config = dict(
    n_layer=12,
    d_model=96,
    n_experts=24,
    experts_per_token=2,
    d_expert=48,
    d_shared_expert=0,
    activation='swiglu',
    moe_layers=[0, 1, 2, 3, 4, 5, 6, 7, 8, 9, 10, 11],
    router_score='sigmoid',
    normalize_top_k=True,
    routed_scale=1.0,
    balance_loss=0.00434,
    balance_bias=False,
    router_noise=0.1,
    init_std_router=0.0207,
    lr_router=0.00185,
    vocab_size=4096,
    norm='rmsnorm',
    norm_eps=1e-06,
    tie_embeddings=False,
    optimizer='adamw',
    lr=0.00476,
    beta1=0.95,
    beta2=0.99,
    batch_tokens=[65536, 131072, 196608],
    seq_len=1024,
    train_tokens=366900000,
    steps=3185,
    dataset='wikipedia_en',
)
Below are experts of layer 9 (counted from 0) of a mixture-of-experts language model. Rows are named router (the router's row for the expert), gate (a neuron's input weights, with its number), up (a neuron's input weights, with its number) and show model dimensions 0-95. Each number is 50 + 15 x the weight over its row's rms, rounded and kept within 0 to 99.
After each expert's rows: a language model's description of what the expert responds to; "gets" lists some tokens that make up at least twice as much of what it gets as of all text. This comes from a sample of Wikipedia text that the model never trained on. Tokens count by the router's weight.

# expert 17
router:35 12 60 47 53 30 56 65 46 57 33 49 65 55 11 50 26 33 41 31 68 33 37 45 68 36 45 31 60 74 68 44 29 78 49 53 34 44 34 26 64 56 45 44 48 32 55 69 75 74 61 48 37 52 35 36 45 48 64 35 55 46 67 43 44 67 48 43 69 42 57 63 76 50 55 74 36 46 45 23 30 73 40 40 56 49 46 37 49 33 27 48 74 72 69 60
gate0:38 04 59 46 37 54 63 71 70 38 47 48 50 64 53 55 30 45 58 50 65 48 47 59 45 38 61 44 25 58 46 28 55 75 52 53 68 57 57 45 59 62 45 70 34 67 57 72 65 49 38 52 35 46 55 19 15 22 54 62 19 48 77 62 64 52 57 61 63 77 60 49 44 75 46 51 32 43 34 30 37 46 59 64 54 64 37 25 67 22 32 64 32 48 30 50
up0:48 60 32 50 51 65 42 51 43 40 11 41 08 56 50 66 62 51 59 64 42 32 75 20 65 32 48 74 59 63 73 53 55 60 25 43 44 60 43 50 36 27 41 56 34 66 52 18 55 46 64 32 30 45 37 50 44 64 71 54 63 55 49 45 45 24 72 61 51 54 77 44 48 47 46 30 54 38 66 66 54 39 70 27 37 65 22 66 26 45 71 43 26 49 42 51
Verb-initial consonant pieces. Lowercase opening consonant pieces of verbs and other words after to, and, was, such as fl(owed), canc(elled), demon(str)ate.
gets: " s", " l", " b", " p", " h", " r"

# expert 4
router:49 19 27 48 72 67 42 62 84 67 64 52 60 53 44 70 37 51 45 59 45 53 38 55 71 20 38 52 49 63 47 37 58 84 42 26 37 45 53 22 52 52 19 51 42 23 49 49 47 65 57 60 33 39 56 44 57 69 47 50 78 50 43 72 05 31 59 36 79 47 42 64 29 42 23 31 41 46 47 56 35 67 60 48 64 65 49 52 50 62 38 51 64 57 61 65
gate1:53 48 66 54 52 67 53 53 60 55 67 56 44 66 53 68 24 55 28 78 57 08 59 74 68 26 54 55 71 47 34 59 58 56 41 52 27 58 52 49 39 39 12 46 42 50 37 56 47 69 34 53 31 52 43 56 46 65 40 73 40 60 52 42 33 25 67 61 57 54 30 49 31 35 21 53 57 49 39 62 78 74 66 52 72 55 49 68 48 34 74 36 37 89 54 45
up1:30 66 61 69 47 44 69 37 54 33 73 37 22 29 63 61 55 80 63 63 61 41 41 63 54 41 60 46 59 52 59 34 26 57 58 66 36 41 67 70 47 31 45 38 42 33 68 69 63 45 62 44 27 47 76 60 65 61 38 59 25 39 56 51 43 69 38 58 36 68 28 54 51 59 29 31 45 38 38 42 53 24 34 61 24 44 56 41 69 42 61 33 62 18 77 82
Units and numeric digits. Units and figures after numbers in infoboxes and tables, such as km, ft, kg, %, million, and trailing digits of numbers.
gets: " ", "%", ")", "1", "5", "6"

# expert 8
router:27 19 37 19 63 47 48 75 55 68 31 79 56 30 46 58 25 44 42 43 51 57 43 40 72 36 28 66 70 63 54 54 49 79 41 51 42 34 49 55 26 44 54 43 26 27 69 57 73 70 66 63 65 28 35 26 64 68 58 28 51 30 66 69 37 46 60 19 62 56 55 43 32 68 43 63 44 52 40 37 41 65 51 56 64 46 62 32 45 45 55 59 75 63 50 52
gate1:63 38 59 54 52 49 47 67 40 55 49 54 61 52 52 58 38 55 43 26 51 72 41 17 69 33 62 24 39 13 48 34 50 55 60 44 50 67 59 39 59 54 54 58 44 19 56 62 79 39 56 43 49 26 32 46 42 23 79 53 86 21 45 39 76 71 53 46 62 16 21 46 42 37 52 22 53 69 63 38 39 53 45 67 39 53 46 37 63 65 51 58 54 71 42 39
up1:34 49 53 42 38 48 23 62 73 30 53 71 41 57 48 59 84 26 41 69 52 58 64 61 38 40 32 58 48 42 42 42 48 52 23 93 82 49 44 23 51 46 52 44 53 47 55 19 55 67 48 45 70 58 12 59 63 34 47 35 41 47 66 42 25 26 47 60 29 49 30 55 58 52 60 41 65 46 60 49 56 52 49 26 43 44 87 23 28 42 50 55 52 49 35 40
Prepositions. Prepositions after nouns and verbs, mostly of, in, to, for, by, with, during, from, before a noun phrase.
gets: " of", " in", " to", " for", " on", " by"

# expert 6
router:23 22 27 33 74 56 36 52 68 75 43 40 57 44 40 36 41 56 27 55 55 43 46 53 66 34 36 56 58 68 57 29 47 64 17 49 44 41 43 28 48 61 47 40 47 37 65 44 89 68 59 68 35 38 48 43 56 54 73 19 45 36 76 66 36 48 56 38 81 60 60 82 45 51 45 59 28 46 43 48 53 57 61 45 48 44 68 28 48 65 27 38 82 48 54 66
gate1:40 42 37 60 70 49 39 49 68 71 48 49 70 60 47 49 40 38 36 60 35 75 45 57 62 46 67 60 62 50 24 39 33 65 53 45 53 65 59 26 58 78 42 31 55 58 29 28 76 60 63 29 47 60 35 45 50 42 60 17 80 43 26 55 47 61 54 54 41 69 55 62 46 49 64 26 34 55 37 35 50 45 16 62 50 58 66 36 25 69 25 41 87 57 74 66
up1:35 57 52 44 44 72 48 34 46 35 56 51 38 35 47 57 85 29 36 42 62 46 42 51 79 47 75 48 33 37 50 50 73 52 50 34 57 57 44 38 60 67 84 49 43 63 23 36 42 34 50 43 26 42 69 71 37 57 43 46 60 58 80 26 39 42 49 49 27 51 44 81 64 18 48 56 46 39 28 65 47 29 38 62 53 47 63 05 34 60 60 45 53 56 35 75
Verb endings, clause links. Past-participle verbs and endings (-ed, -ated) after was, plus commas, and, but, that, However, in narrative prose.
gets: ",", "ed", " and", "ing", "s,", "ated"

# expert 12
router:44 52 48 51 92 65 56 78 83 82 36 48 59 27 31 52 56 34 43 35 53 34 22 36 57 36 44 35 59 56 46 47 53 61 36 53 47 38 36 44 33 63 51 46 25 15 50 66 44 61 66 72 42 30 51 35 67 62 58 34 55 26 62 50 39 37 50 36 65 46 55 71 43 43 34 68 25 55 37 34 31 39 46 42 62 71 44 25 46 51 36 62 76 75 59 64
gate0:26 42 53 49 64 60 33 47 47 51 58 52 48 33 59 32 32 35 35 67 53 56 59 42 57 35 35 58 56 71 65 56 72 44 52 17 43 69 26 43 40 55 67 38 53 54 65 48 61 53 37 50 65 42 65 38 73 65 63 35 59 85 58 73 53 46 45 49 55 37 49 89 62 40 44 32 25 52 52 32 60 40 53 49 69 82 32 09 36 45 60 62 57 27 44 90
up0:54 58 38 49 58 59 54 39 60 70 63 42 00 60 58 58 39 68 55 46 16 22 41 29 53 54 76 59 63 27 24 41 41 55 53 52 54 45 66 60 54 39 40 59 38 55 56 46 46 52 33 31 39 42 26 44 30 58 47 77 44 37 58 57 56 23 38 41 62 33 71 58 37 36 56 53 72 69 51 75 27 60 56 45 75 25 40 31 64 44 41 46 36 60 73 56
Name and place endings. Later pieces of personal and place names, such as Ry-an, Pennsylvan-ia, -son, -ford, and first names John, David.
gets: "a", "i", "o", "an", "ia", "on"

# expert 21
router:48 38 17 39 66 50 53 93 85 82 46 58 49 42 37 44 46 47 54 55 52 38 37 41 86 34 15 52 72 56 52 49 63 88 36 34 43 52 39 35 33 52 52 46 51 40 60 58 67 54 60 63 31 51 45 37 60 89 61 43 48 34 64 49 37 57 54 46 55 62 61 69 31 57 41 55 42 59 51 45 22 59 46 30 52 67 38 46 50 55 67 55 77 64 68 69
gate0:13 54 74 64 44 31 33 31 31 37 49 21 49 34 22 10 34 65 49 54 58 30 69 50 55 69 40 53 56 46 38 70 41 68 38 71 60 61 60 53 76 51 59 34 39 54 56 43 70 60 62 26 59 59 41 66 63 48 70 43 59 51 65 55 59 64 68 45 80 33 61 93 43 46 59 38 63 46 35 33 58 58 49 51 51 24 31 53 49 40 60 43 37 66 50 62
up0:36 64 72 57 47 48 18 37 56 68 56 39 28 49 32 46 34 50 63 54 43 42 62 59 64 69 21 42 61 59 30 64 68 89 51 61 33 56 65 36 83 50 60 56 15 40 63 56 45 28 63 58 38 67 39 59 18 60 62 43 44 26 64 43 49 69 48 48 45 64 67 67 61 34 41 46 55 34 35 62 48 61 60 26 52 55 53 36 23 84 57 40 70 46 39 66
Word-final endings in taxonomy. Final pieces of Latin species and taxon names and other word endings, such as aqu(ae), Pancrustace(a), nigresc(ens), plus question marks.
gets: ")", "\"", "i", "a", "us", "ia"

# expert 14
router:20 33 51 30 65 49 40 80 58 74 48 36 56 41 34 56 38 61 51 49 37 20 57 51 33 24 40 65 47 57 50 48 52 75 60 31 37 58 27 35 41 50 28 65 33 34 54 76 69 79 60 55 41 50 45 49 58 60 59 58 61 51 89 68 48 10 46 27 61 60 54 74 30 38 40 52 33 43 35 46 24 47 61 48 62 68 36 38 52 72 35 53 44 58 50 71
gate0:63 38 34 27 35 41 36 35 35 43 38 58 54 34 18 53 18 56 39 68 62 77 66 31 34 31 35 55 47 63 59 41 43 60 40 57 43 30 50 61 45 51 48 40 38 59 48 47 62 66 62 42 64 65 45 46 69 54 48 32 48 62 51 67 33 33 60 70 71 47 79 72 27 61 64 64 59 76 22 67 42 51 36 43 23 50 36 45 37 71 21 38 34 87 63 54
up0:67 48 35 44 35 61 17 58 48 56 88 50 46 11 59 21 43 64 50 46 41 24 65 43 48 47 45 26 58 40 30 51 43 53 23 68 45 27 74 56 38 39 67 41 75 63 44 45 57 62 57 55 42 60 63 47 53 38 56 56 62 57 57 68 28 55 27 63 62 74 95 52 47 48 55 45 44 73 35 32 24 41 52 56 75 64 48 45 52 46 64 36 58 40 48 74
Nouns in sports, politics. Whole nouns or noun endings on sports, elections and awards, such as Championship, title, game, election, chart, plural -s.
gets: "s", "ation", "ers", " st", "es", "ing"

# expert 16
router:36 21 60 39 48 57 40 76 38 68 48 23 67 56 46 23 12 44 26 34 39 42 46 64 77 32 21 58 59 74 31 42 62 77 58 51 34 54 30 63 48 61 29 45 59 50 65 60 49 41 64 51 35 29 51 42 56 61 68 47 37 36 54 61 51 28 69 47 75 55 60 72 26 41 44 60 30 62 56 50 19 51 63 37 79 69 29 53 48 46 50 60 65 54 49 52
gate0:58 44 64 50 44 31 54 55 33 65 44 41 29 48 34 31 18 30 42 36 53 55 45 53 47 31 06 48 51 94 58 12 19 61 68 47 56 45 52 50 41 51 35 70 65 49 70 45 51 44 41 65 66 47 47 60 40 33 56 38 60 55 33 66 58 45 56 39 52 44 49 41 26 32 46 58 17 74 70 59 23 40 58 49 38 49 35 55 63 33 52 39 59 84 58 64
up0:61 41 38 63 54 42 44 58 41 53 14 44 65 72 53 34 31 67 39 67 42 25 47 49 28 54 65 51 40 60 42 58 27 64 35 58 67 45 51 42 58 51 44 45 54 36 89 66 65 73 66 57 28 60 32 50 44 65 17 78 44 60 75 55 57 62 41 57 84 32 35 39 73 62 57 50 22 45 64 22 66 32 60 58 60 25 53 63 46 43 65 50 57 38 72 39
Word-starting stems, line breaks. Line breaks before headings and opening word pieces like dis, cont, ext, un, com that continue into -ion, -ed.
gets: "\n", "it", "t", " St", "at", " un"

# expert 11
router:27 25 50 36 45 47 71 56 49 65 60 38 48 61 45 52 61 51 41 29 50 48 27 54 54 30 49 61 46 54 59 46 36 71 40 28 32 57 38 28 38 66 44 34 43 46 55 66 79 54 42 78 30 32 61 58 61 65 44 40 49 32 62 67 36 43 90 36 74 62 44 71 76 50 55 56 40 56 42 33 27 39 44 27 49 70 13 23 32 69 32 79 51 57 46 34
gate0:38 35 70 64 67 52 75 24 38 83 58 32 68 52 45 31 54 49 34 54 33 40 42 51 50 54 07 44 46 47 89 69 31 67 45 77 45 57 56 55 46 26 50 55 64 35 50 49 59 42 38 40 45 41 55 64 52 43 79 18 26 52 36 65 46 52 49 30 62 52 45 81 70 33 55 61 32 47 62 64 44 47 47 71 64 57 25 46 61 59 33 54 43 72 39 72
up0:60 51 32 52 46 39 17 59 69 29 50 48 40 48 53 40 24 63 50 59 44 54 46 55 31 56 71 59 54 76 26 63 56 43 33 89 77 43 31 44 46 50 45 52 54 48 36 80 49 78 66 16 27 52 40 33 40 22 38 75 57 49 74 38 60 68 44 48 63 26 54 39 43 63 40 48 50 78 57 71 62 56 53 59 36 22 70 50 60 32 42 59 63 67 61 55
Mid-word stems, table rules. Middle pieces of Latinate words like ele(v)ated, inter(medi)ate, al(leg)ed, plus table separator rows and line breaks after titles.
gets: "\n", " d", "v", "er", "in", "g"

# expert 13
router:30 32 54 30 72 46 37 57 67 56 56 36 46 36 30 48 56 39 39 45 61 45 41 31 75 23 36 76 58 41 71 46 75 56 23 52 33 45 27 23 48 42 71 47 28 23 69 57 66 53 49 49 31 21 57 46 45 48 76 65 26 48 58 62 28 43 59 23 76 45 53 63 40 52 45 61 45 26 44 39 31 27 69 41 59 66 48 38 44 42 44 70 69 62 51 68
gate0:45 46 62 24 53 35 38 35 78 66 41 31 29 53 27 30 52 43 64 48 51 75 52 74 89 45 38 48 74 52 38 32 54 83 43 27 90 49 37 39 49 73 47 71 67 39 42 48 72 33 48 60 53 35 48 53 63 62 51 70 27 46 47 61 49 45 68 33 63 50 54 43 31 66 67 45 52 25 39 25 59 46 52 43 58 56 64 51 63 35 48 48 49 13 58 44
up0:34 60 55 50 48 52 53 48 38 74 65 59 72 58 46 23 53 62 66 38 64 69 49 68 66 77 52 21 44 48 33 58 90 25 38 53 30 25 49 51 42 66 51 47 67 53 55 64 55 56 49 40 38 52 26 79 53 50 46 34 41 67 73 76 63 44 50 39 45 29 11 55 59 59 28 64 34 63 65 67 60 69 59 65 60 45 79 36 56 58 65 71 53 54 66 69
Adjective suffixes, modifiers. Adjective-forming suffixes and common modifiers, such as Architect(ural), Cult(ural), Roman(ian), plus and, his, new, local, American.
gets: " and", "ic", "'s", "ical", "ing", " his"